Weights of a small mixture-of-experts language model, trained from scratch on English Wikipedia: 14 layers, 128 SwiGLU neurons an expert.
Below are experts of layer 10 (counted from 0) of a mixture-of-experts language model. Rows are named down (a neuron's output weights, with its number) and show model dimensions 480-575. Each number is 128 + 24 x the weight over its row's rms, rounded and kept within 0 to 255. Numbers have three digits each.
Before each expert's rows: a language model's description of what the expert responds to. This comes from a sample of Wikipedia text that the model never trained on.

# expert 49
What it handles: Occupation and genre nouns. Nouns naming fields, media or professions in descriptions: film, television, singer, footballer, politician, guitar, rock; also ends of species names (armad-illo).
down0:117152100140168118142124117127149109107104134115104119120122127106131113130140108107101166133127156133106128116078131164133132126148107133122166103140141141125118097098119115160124099119109146136167099154104150147100121118162134102121114112086086101135125201149083153141124113110155093169
down1:131093114096144157119145140126084154112130130136148161138137129139139124120117170114109120130089151104111116095103120133159101117101161125093134127130147086183109109081147117105139125119187097141141107124138126088109134156127085129131155147116109106113129107137092159093103150118129126137
down2:120134127149132119114148112104117135137096065091145162132121132174099131100091185133139175122109174170134151101085141148120132143119101166182139133099129131142124129131092145163104130111141138101155125114148160159095099133096111102124104121153148142109097118109142116134097113102126138132
down3:165135115128079135117204153090131175171081132117092129153148108111177130153108158151153125127167120093108092132174119125133110132099089109117112106146112162069118143138092106129127123105137109102105106136129126115170128094130151127151109113126163102117159138143098144144100115118149173098
down4:155143156143167102121105105145131077175111120154137101133095130109132110150114124077106121130146092054139142128159130138162113147141116096081094129144162095115123165108078147103110135151128113112108119141098081145154131145111100154127114113096124105113134137156140111122146052117138117159

# expert 23
What it handles: Arabic and Turkish name pieces. Word-internal pieces of transliterated Arabic, Syrian and Turkish place names (sh, ah, gh, ç, ş), also some mid-number digits and table pipes.
down0:115133147116146102091105133137133082158113192163105121156155107127146107088128092120124116116134101147142133118166110158112140133134107121103163128143109133121115144127150153140123119146113108117104094126121166128119147169162135121161103145143154103135107146135134102141146137128082121099
down1:128142122085123120190148073098147105151153136161119126118167122148108111094146129143191181085129115117132131126142120094112146111175143125118113149172155143142132127131143111130133169145121112130135094104100139138146111134143132123092131128105160166137132145059139090106134103132138110138
down2:107161122144155107117144100122106121133117142081145157115113116139134096140133144117133138103116107123120085186106142113152144135139126098126148108167082140147121141098127136099123134105156143146100144137105145136111094108112127128168123160126109142136135130161131128126124142130141127075
down3:172177134076165125113151136094158133078121154122126104144123071146155117111149129123089127121095105153145123163105094136091151132119141099164119179144120135188125187106112117130084135115161150088131139139152119120164128146151130134115131172106153166138155155161112132123145144131119109093
down4:121120143109135078157128099121119145130115135143121119083118089128119135117119101130128101128140133090122095160157105133118093128088124158135100151138133106111125056132133142103116149111065118137120191140115119115118151089161157082114102172111138128163071128135159140131138134102105122107

# expert 32
What it handles: Possessives and ordinals. Possessive pronouns, 's, numbers and ordinals before nouns, mostly in biographies and family contexts, such as his, her, two, first, eldest, 3rd.
down0:112139079123138139129136129124112135109107106093177143117135119130152117155143125114087123137124133126104133167143103104105141092083148126124165173127144120154161150150118105117102195125126091156128135147116116114186113130114124086125110137108112109110129097124104078129152171098146114109
down1:110155138059110102126139157172108143092143096117102092138122099143143093104159101109158094132176107150130155113136133152144157149119089074144154121104116142147122101146095148143127127148138132096168154068088148096121098171137108096127144139121155140151118089134151096113097122155135188141
down2:104129153154096170110154130105169120121074165155150135134129158122110111126155137100136152163126124098155154134142099125080102140067140124119082114138127162141118145157114105075108138163155162118149138177119153129133166112103151105076137129116149144110137138128100111149134116131125113137
down3:135167114153095089101133142157158079141128117122089128169167153155108106089131150189118152150131110128094205144190118130130107125125116119133136133153124112128102133144148131143131093080128145123100161102120146106085118132148138167149157146150178155157151131113148119148150145137137155113
down4:134139151111155115077120131160147128139120104139133169139133102115100133152163115128124125099119157097174128117117099132152164117094148099199131151129137154127175123157114127100121118132080147155145129144125099173145073122152105125129155128138108126146113121102153116164091176181134133121

# expert 16
What it handles: Pronouns and relativizers. Clause-opening pronouns and relativizers like that, which, who, it, he, this, often after a comma or period; also foreign-name word starts.
down0:131150174167138098140107101147093111170112110131119140124124109143129115117077144155146115132132101076119138103150120137142097165129126151150167139123109151121155162154148113112150150117152142122133069099167136072130093165154114131136074118121151127163090140111118105180160139182135152152
down1:116128116133143116159103111116135089105158095162136132106140142116114182151134134099121092124162127142083081159158124094114085163124111140115143119129208092151127104157154158156148143159123132123147138131163128168121083107159100130135142168097134150123102139119087137148168109149100154157
down2:175134089142108132133078114155144136102115125141161074103142139112140101085101141164169074126117113112108145121168145135143151139124141090178167077167107083134143113105166114131152120143142084150147137093130132151163165122111135162099107096135131144193121163134181120073181109104122123158
down3:173166144136114151118122150155113141107160133127157146091178179154141131095158161124129093131136138106107136124107112116154139147112127117129111122175111106145118124122144120147106083128151131115133124106105147142131097126153092190126126149157104154118142146104110155108105155131142094153
down4:121127128154117074102120186154114074098131139147079081124169127119132132114102139156114114095126151102124128125151157120104102133122117152113120118124172113133122155129148134105117110139126128136117117144153118107134174122145133133118124126145108146127092131105144139085145158176104158131

# expert 7
What it handles: Foreign scripts, parentheticals. Tokens inside parentheses giving foreign-script names, romanizations or pronunciations (Chinese, Japanese, Cyrillic, IPA), plus "born", "aged" and closing years.
down0:115104136112124125152116078165150138101169091142108108108166070156096116133129110144116120119122122138151184158172127144139120131143153099125111124129157102126133109103152117144179122107127171110061150127094104113121133077129139197090107136163161136102159096157120138118141123103187137133
down1:122124126137157133109111131181118104121122141156140091080080146127145153143152164147132124117110102127133133114157130149116105077108117124133149090146151119127090115095163161140121128138115110165118095102171120137096085181131094110149145121096111108093164169133120168120176120113122145089
down2:159143141124152083147090140162124141100126132128147154112131192106092137109090119129118176122087147127116124128115102119133162137114173146125135108104134133137141138079108131148101153148128095173138126125103136139167157130116122110165101112114095118153069143107117153175159157133155118132
down3:148111163141132140130134161126127129150117100125067155162130141093128120133061129160139136155151145164120130074081150186169127145096110127093108100115095148144152142135094109109121117124153104143094155172143095110097067102156142143087104118097130138156126138119136139128083131131090106125
down4:143122171146198112111130152150141151120130133125083140103149169131089188081139132117055107133110130121126132116130160120166154147140130121134088156133104099129100116115112145095101149095119090114125133105109109148113077137152123103091111074143101140163133141119092169140167146082145144137

# expert 38
What it handles: Person role nouns. Nouns naming a person's role, job or family relation, often after a, the or his, such as member, son, player, politician, coach.
down0:120138191110087101112138165167131099171117148187079127112169130134124144146123079110137156143084128104140135092144162108149118106159156159152158122134145091105116079146104151110104103150146137157129170131073143140125148101091118158101107120128124112124094134149158140133159126116091160121
down1:149139125108156150154157087109146144159102109154147095106131156119131119083096104114104089119106144151122149131098118123127089066134154137114133140070171144086119113085163155151153175157141159151127114113166101125118150130121112087122137144076100114086120142100115138171110114096141077156
down2:130137140108142112082144131131104114094091108094112134122141110147156113138136120096160087129102183122149123142175132118147098145116115108138111146151170135119136137138103121169157119117153102136115147118116105139146095135091088115140116142110141113097155110167140123120102162133130138093
down3:167149121120121108116163122109129155138121121092149120096129161139145103104133142121109139068150134155162132146123087126148125109150117118152145178162108138148111118159122146120141112093114135229118079162120125131186114179094140139134112120114199155130104125158104112105136148120096135134
down4:145086096119156133132139080124110151153161124148131135102142112114096123119135098125129139150120125131165094171107124123093094113111124097176115121104117102162126146124122129143117160126166152140148185140133131125146120092131103107144140115107140140120134175163137115132121073160117101135

# expert 21
What it handles: Open parentheses, awards, measures. Opening parentheses and table bars before numbers, Best in award lists, and o- word starts in species descriptions, like osprey.
down0:116160106115114131174111075132124152089093123150129106125136136082133087119162127125145157131106100135111134156108138171092072115155141078157074161160156106101165127094169120098127091143110105117124122125109144128123146127134117111148147148122178149135132175096109121132127107142178157137
down1:130128132137110165115160124113114128138141146106101118107150141082104121118128129122109111138101124154099154096178131121139130128141090118136112092178157149119128116082120146140119116178103137095144154113192133162101116165125157101122143106125132144140149129111141079179186052125153151160
down2:101104102118148176124138127120129105161112113147093138097118129073120084120164123117132137118131107150131172129102084100149127166119138124131118144091133140154144146115081150133152117110139113127149100154138160112116134152115115131124106127164117147125125120145119134154145101137151123147
down3:109116141124115161130140158169128137131077147161144084111132187109161152133115100053114094140136124155137141118153153128151142135110124127105151135136120111116126147138111118149126104146088116144090131137151099116128126160128101101103176147124107159132093093113124129161122125153174139119
down4:123087148199151142117174107129149147118129096130091147105155116156118156135141043119157139145125126142097103134123154141100114131113105140128128160163151095106089129114128128112127128181128133107119086173115141124162184165094117159102116102142149094087119137171113134097109113136121129137

# expert 2
What it handles: Institutional name words. Capitalized words and word pieces inside names of organizations, awards, events and programs, such as World, National, Royal, Air in League, Party, Cup.
down0:130112158128140155153171122139121173152168102159167142103067107156156123119102130139139079108116107154107083096154126166094149151127134101076132099123159124125146121144109112140153066158114143130114110140078122090081118114165137099103127134117106122153136128157127176151118148144162141125
down1:119120110111145160136117147110128089134140152158073056171119137161114127137082112125152131129145106135148128120162102095094155119142139136148140148122141140122154137105107130157141143142129080110102106116138175100110141182119095099092117121179107107125155183133155124137109089161118128149
down2:141151089161101117136164125116157138129117141117127105085094169120113145115130129105145092100124126116158079155127143126155120129102109125143101111117117116125085104123153138121181071128137151134114131167128103140141100129130131113110124148114162152170166147133116139161135143113132115110
down3:133073117125098111143164127160142128112151142118118107141103079166097113132117123149126148128150116143103137149094137110094166129154086138130112141141100125145113180098100124145130106136154158146089122111189102138106128122173094097110110159138126106140123104116158173128153178117112150149
down4:101145115166084113134157125145106123150141099144150170107086101106115165107133079097114142149122104111123143179118119158138155114117114158174123118126085139166142115151112112144142125107126140102118121109115157123105112144134119140097137144139129130102132131119185131103178131067135099129

# expert 13
What it handles: Nationality and political adjectives. Nationality and party words such as United, British, Russian, Democratic, and the prefix pro- in pro-Soviet or pro-choice; also list dashes and "==".
down0:115127118118111131142137136152076115118125095158099135122107153141121122097106132125126136145143100082130189149142124141148139144139087137102108095167132135144143118166100107129107145106132164128132121138110171142122153146116132123106110157149128134134108116128151114087109117172138145106
down1:189138097133149083119136163133107120106159150090080127105160130133119088118154124119151132109130146159099106179150109117103082148152102163111163116095117146128128134124163145180122133081162095092126152139120140123135134153084093130143125109161126083111108144133167090145103106105126123142
down2:158127155113155137149130153168141180127093139130123110122112128106147146132187099114145137092117112160132133149118154165090088138125145155082137166110098094137122108127131156108106126110133121125150134142132091126124150133121137153154141142152147144142125158158117124143150117114096147122
down3:161138132090128157146133100132114096123133154100162082061153100129162082109153125131156084121140077086121098074168148130102149111072099105142165140149109114116154120111175161131190120143105157100144113169089129159151095138153099113123122107131111108112173131172175134147154121128127089159
down4:138136110102088127094113119127126114078154132129144150148096113127105153114151117125131121167158124061142168124141132132142151133122098122147142137129117139130127139111138121088087151143156130149167183096097136157142128127143096132131105157094157151090148147109172132157141105153124109144

# expert 63
What it handles: Word-start pieces, technical text. Opening pieces of words after hyphens, quotes or articles, like Fl-ash, tape-worm, d-arwinist, plus water and air in technical specs.
down0:128166118133128158137123147130163159134156128089147105162093171139074134142108111142135123133089155092124115117127113132185108140078137130165108120109116099127129121163098166122086129091105110131181151134134124129147118127128150160149146146148132126160124120087156148120134157154143156115
down1:103109130090115126162136136151172150128115157101149121133110140133135121146178125113123134177141142122149109127110132169125093087123157126118141126145150093126129153168165096153142093139139108150162140088154122094121082149129157130102075152187123174140119153094121090122140125069130150141
down2:124137120123197104123136172135092132118113115113114103122123141094134144138163125154139171155130130086123132108102077101128169138128088122141138106186161180136119140164159120119157131137100161133144147145094117102113152098129126115099114171128152106136080097123141156119151074120126131165
down3:170165121123123068120114091139138137168120112134068115192176125111112150154111171123114144105125110140143171098148119128131101137120113108108129144090121175099115104136169154107094109124111122132184119116167154092118145126087157087124161122114109160121142113141159143117164109078081151129
down4:137100163096148111123101134130095109108110113143148154129123073114142156115165130103095127113178135125109137105151108137164145107150159093106112109091116125091145152149103111160097153137115101141146074117085120104141131141134121121093158176117128135128137129106103146105126142105117102171

# expert 45
What it handles: Commas and clause connectors. Commas ending clauses or list items, and connectors like when, if, while, although, before and, but, the.
down0:138115169066112168063108175119110104100118127136129091100133096123131130100134142134166143155129126167138128120176107120119136103084100129141150102110153153148126138131135142133152158114154089093152109109131125151126155138123161085080104100094147130117148170128146115110070087141133128128
down1:105105131151152128150140095129142156165137140137126164129147101098136148118083115122145113150151088095132174151125102153140117111061133137149148113120160123136153087127133166176132073112187130065115135144115075081110148114150175116148128126100187116131150187142161111164131094146151165146
down2:106129115087086145124101086139091158122121097165134133127173138136103150119130139118141141140138107158060168157111121118136158105132161136128141119071142104127123142092102146167091147097107115120092113139147090088138090137123088115161116126151123083115115157086148134145141141115137139161
down3:162146139118142121119155142112157167140117091095126116158156112138130145139115110147132120093141143165147119137094094132131138115124151122148104148139152130130166145150169144138104094139141117161136115083095113104094149116104115107138146132129104162089132130138139146116132093126159143101
down4:126155141166115119139155132102140136137123125133134126132114102128111115133145073118114103154136125105092147135109130077162086117115128125177132147115140096146161117129121152117124120156108144113100113116128112127112128118094171115089115144124117172111152135104186124133095100155134095134

# expert 27
What it handles: Spaces before model numbers. Space or digit pieces before numbers in model names, scores and tables, such as Class 31, GT 3.0, plus politician and member.
down0:145134105118110142161141140087161111122165126145138149126147151127125141121127129129142129131106129159123172135152188133097116116166159076102139172123101079168135077116084098089155105130104140154151141092126115141149133149131190138143089089124107131145138112110155130120160138126146135091
down1:147101107139117163165149205158128167122148130129112153084116101145140150114105090110178142121134086144142104146152102155159150159163117143134103170134115116130160118101132139153123119147147081105162111088135155136103179147081052131148148116117131155113100113131101137153116119113120173147
down2:165131100129115106110119111125122131133123128164078121140136096151111132142108119096149137098119132164160119120136145142119113152116129168110154126104158142177134117120144163152115111116147093121117128128100141131109106120107129134098163112117122112141127118110142114141136147139128099133
down3:132098123160120104070157135129117128119163105118099171150093156114130128092139136125104156106133132132113093152159098146098118127142111114129163089051150141144126122129126136161138117122105172118181141153131156102106130153120160117115129128113158171133168139095142106123112121149107148119
down4:120146148152109103102149167135103117132121103129099157138136153108092113108133099132145150117123143127102079125103118188143121121168119119101161103104133105190136110105142104126168100082132137132160106136125123148147116140139127155140121162161129111115127144159142142150117122153120144151

# expert 54
What it handles: Speech verbs and initials. Speech verbs like said, stated, wrote, plus titles and capital initials such as St, No, Dr, Jr, M, J.
down0:129098133114083117141134157105172113134110145100106159134091094140116170104126104128171127127129101123112139104105155133143160111136121129103141070126161144145112115112127101096171112108101127116095122092096083121139183085185064120122131129140106099163132116181126172128111121169190105092
down1:112127118101090137104098155140144142136112155094136163188088155117120060106131162149106131144107145155144128160152131121119135126159197140120081119126128129138115126117124152107120136056141127115153126094108122139111096091095119165139118142128097143097065131129157165086146139102149128134
down2:092117161120136128084171109172111149092148101156150157123136143130163087117131126138151160111105139107144135145149114151128143123161121113170134082157144095177128112146125127134128181132169120167106140118137112138117111131130170111097130116144168149137140147161087069139089127124139122082
down3:072095116154126133129157172134081102168119109133109131146087109118131108135125146157141145133136151089154116113113135159175117068121077145142119094117120173145125141137138137135141144130158096120123138135162102115160100169092126114097113139135093138161157121151164128100113094125125123143
down4:127110114134132127132107149165096136169124123152106143068144115103098106139140134163116091097113148145104102129137130088145121134130133146133161126176154145164146123113121127139130121149124138125153104169078127160123096136117167161125083141131121126126145123089112122110113122098154097122

# expert 61
What it handles: Articles an, de, quotes. The article "an", opening quotation marks, and Romance or Arabic particles (de, La, El, Al), plus é inside French words.
down0:123106121117130158139154125090120109140116106153120102106109112139133160102096111151140156150118089115125130153165144111130118104145145101148112126130153109169126121152123124163126144110125130071102137111117124133096135137150082071128151162109134157142094127112156120099121162118165128113
down1:126135151120162125135156113135123153177128106178125082154119147151157122137162136129098145056124150123106116165132122112111113115182162111113138100135152132095146122153127126117111106145156120158126119123132120093112149108095108137118138150144117080148102136112100143104116088099156097123
down2:160141186108091124117127100126106175172158177129109140122116146093158168104113152097147125119127146147133147116098106139151109125109104076103159177097086111134132137121168070157166082122163135108160144141110093109180190118093118103150115117118125105144103143095145136154067112139085152090
down3:074128103128101122123147106142126147085120094100111089151131146128144157153157186109114166152132089154087097083139139116107133131122140145132075126146116113157121137167162120161111160134151104136121095075098091120124130130090116163099181117116152132147152131169080095130103112144106150124
down4:127148133126104116124086146131160146181105125128140104139121149109119118130110152138119177136132137156162076087121118121092123111097116180145128079136105116085144143134119129123171123059100125125177112115109149121112108106127143140122135138113172143141101129113140116131126136124149112116

# expert 4
What it handles: Sports signing transactions. Function words, punctuation and pieces in athlete career text about contracts, drafts, loans and trades, such as signed, entry-level, fifth-round.
down0:102110152118151165163092110159101110153150124150156134089132177122097116144074131089082150093161089139107118119123113146136140114108130128078117140145138156112116151109156106156140139147131138123150115149128130103086100103085112152108150105138150150135108123134147080141082092093128140133
down1:140100098101078152148097115111130106188152113164124158164139157136114155150179117113092115111109131158125093124103107167132181128117109097139146156146138105123105150116135121128141132159187165123080130160098179143068150109166129173121198127124120157098123099125146125137102143104160121130
down2:146138125148116120164128134165114106132115136128102088057093084130112149103128161138185139069137123135147097121128106112124144111152106071130150156135147128105099130147134173098152161121173060121116119142147096139146134079104112110106097114132141135137163123156121114131128111154146149167
down3:122124150144134087084114125152158119123123130118133112122112105118134114120155127139109114129106116176121085125138136135114142179104098119141113062127165114158121088126146105129154158106172160095136117170133121105182138130165138131210148099128148106135121115157117100134100152112085127125
down4:133141127120155130114125099118149167116131141118119136123128116092095099138116135114098162120114121150128145123147091137132136104132130132139125150141168133137174104152150146123181101143127081110137109110139080146169119163137152120125115099107143129132190170133114105123108138119120134161

# expert 37
What it handles: Open parenthesis, word starts. The " (" token, "New" before York, table separator rows, and first pieces of verbs split into subwords (ev-olves, del-ineates, c-rippled).
down0:106099171137142143140132088124108127143125142137135147141134120130125122125125138128120108147106141160132109108121169083136120136153149083142142113110146121162126104122146155158173137195149116111117140137106125147100087104069174130103112148113128140131116146143153099133116125070138127156
down1:095068132147110083101125113138093127118101117084117141088116145146115112101181137152137114120144137120103169131112143107099120198094162137124127103103108131119113135131059139116099102109150119125082114166154117126116122132123157101129178157134146131140113094075206101126139114123097076147
down2:156146150137096126093111136107118142113139172143141132143110113145103145104143142136173112148084117141093106138106105143143112125128155144096113109166084113124099127100170110197120134115097111119156132159114110128136149101114122118158158140093155112109115121094137144099170115072117145145
down3:144169124114137172106095173094128139097185136133076133134113108125121072118095113150152178159124157141158150088128101117126125069119136123110140155128136060181094155117156155122102125157140137142128125122114137152118124161133131111097108138132134113153157135160136139152136139086123122134
down4:116093106146130104127117112156106129123167097158089112118155133122125130120116134113159137116135133048166150130135089136101162131127156146153125098114111140115137132099119101110131102126098179132110139137094117095081115117146122126126127129149106117167109099105119128144134147148161174161

# expert 3
What it handles: Acronym letter continuations. Later capital-letter pieces inside acronyms and brand codes, often aviation or radio text, such as SE-AT, NC-WA, RAF.
down0:136083131091117139146111147127148136083136133150083091152152125131143115153150127127115090097103080105102181115127121138153132162130115121126135151142109126127135135099155124120100156124143138146116147165133109099137162103147133114097112085152108166148148107102093135142150120189101122134
down1:158142129126135154113132063132113159106159150109126099127111105112142092168141154140175121112092162132123098143106125115063106114134104144156105144119103172103171143104165157138092074133115106089113138084133107136131133148138148145139119146101140129118157127126096143132155115158123129149
down2:134119135139108190109144125116111129149141131156072130120117144134104140153145127149118114142145136080145084146123132143130136104119120121120142126160079111152104127125143156140124143127139122141149113160166129119076162112123088089113116134153123077121131186157125102148123134119103103095
down3:125113142087104177141168128072130124140066137125144164145162096149174107150136177110080110123128137133132148124149148144068149162102136139090174172105119148113117140129106121121132082161179110118100129169155096146152114156120149105089149154178130109063112095159143133124103123086103107111
down4:143138113143111164127150128054167097147134144119129124130117172113167145107119131159131109120109140154131079167107108155146116110122167182129102136141088137160140102173113150141131142129153120108094140149091146102132126118119172174153120172085173091105131119107110136134121120133153111170

# expert 60
What it handles: Given names in lists. First names or their first pieces in cast lists, rosters and table cells, such as Michael, David, Kim, Ter.
down0:129123106167143148156193098166173138111140153145142111157125168121132125169138119174128115119116110127120096121105149084152119115118114138114120143155125126106119132143127093107147144140143203113178097134136181156142155155166114182102126135102119121134125139065096154113090107194134133103
down1:192128087169134131117138123188085122155147140122102095137141119078083123133149144147085159131158114161096145091144110122127170158114108083121136133120124122143131148135115111115076123167107135093095129198112120113117123080128126082150109152114108127177127160126105143122129146153177133141
down2:121146068101126172128142156068132154127123096101124136121104120065094059136086123158130104113109130165171094114108118151154124118169103129110146125154166110147130149141086108127136150091149124120161121083175129117098162114087125112106147137129130107147171151174110131159120148116156095096
down3:116114086106126105082129134093120107116107174119105149117107157113114115142136133139135119125140143130179123113137162112149133111109156153125133130135059108114093132151120160119117107108135129140117081124101110134146123167142124173074119136106106159128137134146102118153153129109134115101
down4:120098125143111128155129158152111116111148132184174154110102123134142162115088093148137131114145140142160133105137139130116120090089147153160142119139091132129135145130135126159146151141139140117158083122115133114143164104172120139151155183126135108138099080149107123158135110157089121134

# expert 53
What it handles: Months and institution nouns. Month names in dates (March 5, May 31) and head nouns of proper names like University, War, League, Theatre.
down0:132139159111142124163121128166127082129182109101175107082138160169112141135125111119121123175146141140126090082106089115153100121140096103149129137139088162106133105063132108145102101107138180159138136121136140133127128155181091137116108160154135103135146119146128094121119149147141101136
down1:116131102151146151121118133107146125125144127107180129107098124149125155140140117136122105160108112102109166123155148133110123137134149137091133142147112099113121158124099133129135132102150163140186138132141130132114164148128118106089136121131150098097161147108147141135130121107184102136
down2:143120126132092133143136101162127107123105109126148138164128123076132079157110076168136117164151098146103119139109153154102163119148143159151136111106158148132097150131098167155117078091096146168106131125161117160140116090126137126118123109103130100134144127098156146124141137117109132121
down3:123132143148128144120127101084087133168154171114144118117143143121140129161120134126089099118127138139141122102183128174125125126152180104118134141133205121082113126121111098101113129109098147142088153127115159214139131098141188166142117092150151138141138123091148144120155099160132079077
down4:091138142114150106100109140097148120153148126138117126136140105151122123090119100119157155151132111148152106151092144128163054100106129151090170101113124146130127135137152121115123130158137133127125130109140161126131150131071136119155135125142114163123087150126124119126075122100133113165

# expert 59
What it handles: Numeric punctuation and of. Decimal points, dashes, minus, plus, degree and prime marks inside numbers and coordinates, plus of in titles like King John of England.
down0:142104118165110165133170128148134119114096128128087111121094086150105177131128114104127101122096106121127147150138066112121129139151138142122129127093117176132200114154122131120117122105136074135134163094140138164121159152112161124122103121121170129132148106164154145145097097166107096113
down1:104105096079146145115113082155103130145108163109111096098119135055112160130154109151092126155138152122092117111122191116140100155126160171153153129138136131101134148147164124115093171164105102125150167114077132105141073120136132120154133082152161144158085121099122132112118140119087146158
down2:082120143113126113121116154091102168103118117178123156128124120126112134110113114109167122104124114118134150117171164125152108120158119083146146149083135137128156152140151158184096136132102104094091105067118122112104121155139135116114079107113154119157128179111097071152130130136139157096
down3:163128172120112123142107080101129085161125129155144114117134134116175088117122153119151098117130144112165127115111118135094097121111130105108122091130142118134096156113105162122142085094151111093144119129131124153151138111095114095093138157094157132118079154135094140156126169116128139083
down4:107106144116113092124157122163104119102154166126130113128129165093124135064148101101143104149085117172119099098113095119164108105118133184140112144105138100186121142142163101155128150122162124102107119132088130102149107179101165152093143172133069136144131129170117110117160159115156116155

# expert 34
What it handles: Leading digits, science lists. First digits of years and numbers, plus infobox dashes and table pipes in species, protein, drug and episode articles, such as Species, Episode.
down0:123131139103146142126152146109124111186126120140118136153141150153106155123166131092127168149079129174128141154126097150151109131150159139155134103130114110154122139100155104118092199166140148114111113130169167134120130106140151105114141133120114115145126105091135146115161123135137146159
down1:147118104081161149113145102119133147132115147150110050113113085127121092146117145102087099191148176129138141124129094124143199156117133138173146108133088165127132092140121154144110081103118137093110122153083101125107135169122163111152082116103117104098170118157115099105125123107162122115
down2:074134111149116135124174140170135131116088105121163108117132182097167181147138092133103132153127127120111132156133132153159145107128155152120132089161095152154127150094171128126115103138094117146137116084147125158079149119164135144151092130090123104142132130153099103153135123079103089142
down3:119149128132150130165146115146112121120130154113132158171142089136120124134112133137134137124127137144108122153099151150107127140129126167133159159095106182136115163132140094123130129134131145131104151113155134109115129123144127112178124165150159086146079143105126148131160147096095142052
down4:158170112138127072116116121147125132118096096160163159105148120118143112134156118094132166109143122158175167107130174133134174150098140092144086133133148088119131081059152141100103114160094135135123159144152163107165106121146158134123149127145119109095126165131116152134125146130138141156

# expert 20
What it handles: Capital letter starts. Single capital letters or short capital pieces beginning names, acronyms and math symbols, often after an opening parenthesis, such as (MAOIs), (PLC), Q, X.
down0:110148091121125161130122126163123132143143114134151152127141098160106118134111136146116148173123112117153137065145165110123138126178129139154086132158092144151143124160121079106152140144145111070130122135119144106150110123128132122106090149078123133156161103128161136117138128090176081116
down1:142136141127139112116106118145098101101096113119142166141145151151132138128100145153134037134117128141152106159167117127148132125155102123137106131094074093135102132166154152100166127078152142140142154134097109093109119163159152135167112165127108102167097141118148128112091126118131150103
down2:113108102125122108113144104117135130107112140139155122106153146113157132137165108129129130124139131110107132153141121161128086118166167115143116072064111100152094125168129164168152145141109114174160105143107116163136137147116138140152129135109140100091138141158111145121125138105148120119
down3:156122124132120084116114119142085099163127119114154114121091133134099154154093091098085155152181103092137137104144113136107127118116101146159097125138174079111107167115100157097099157115095123117166137131185130079144193154155138098157165120137151105113103120118138143129142107156107092115
down4:151137108088118135130116117116137153124167123117137166107102149171155120121112093137095088114157114119132125150173135141087142178127167124096105149169165145169097121122130089152144148117161108084151102117145111117144115159102137170104129144138155102147105132162154076153166127112134113160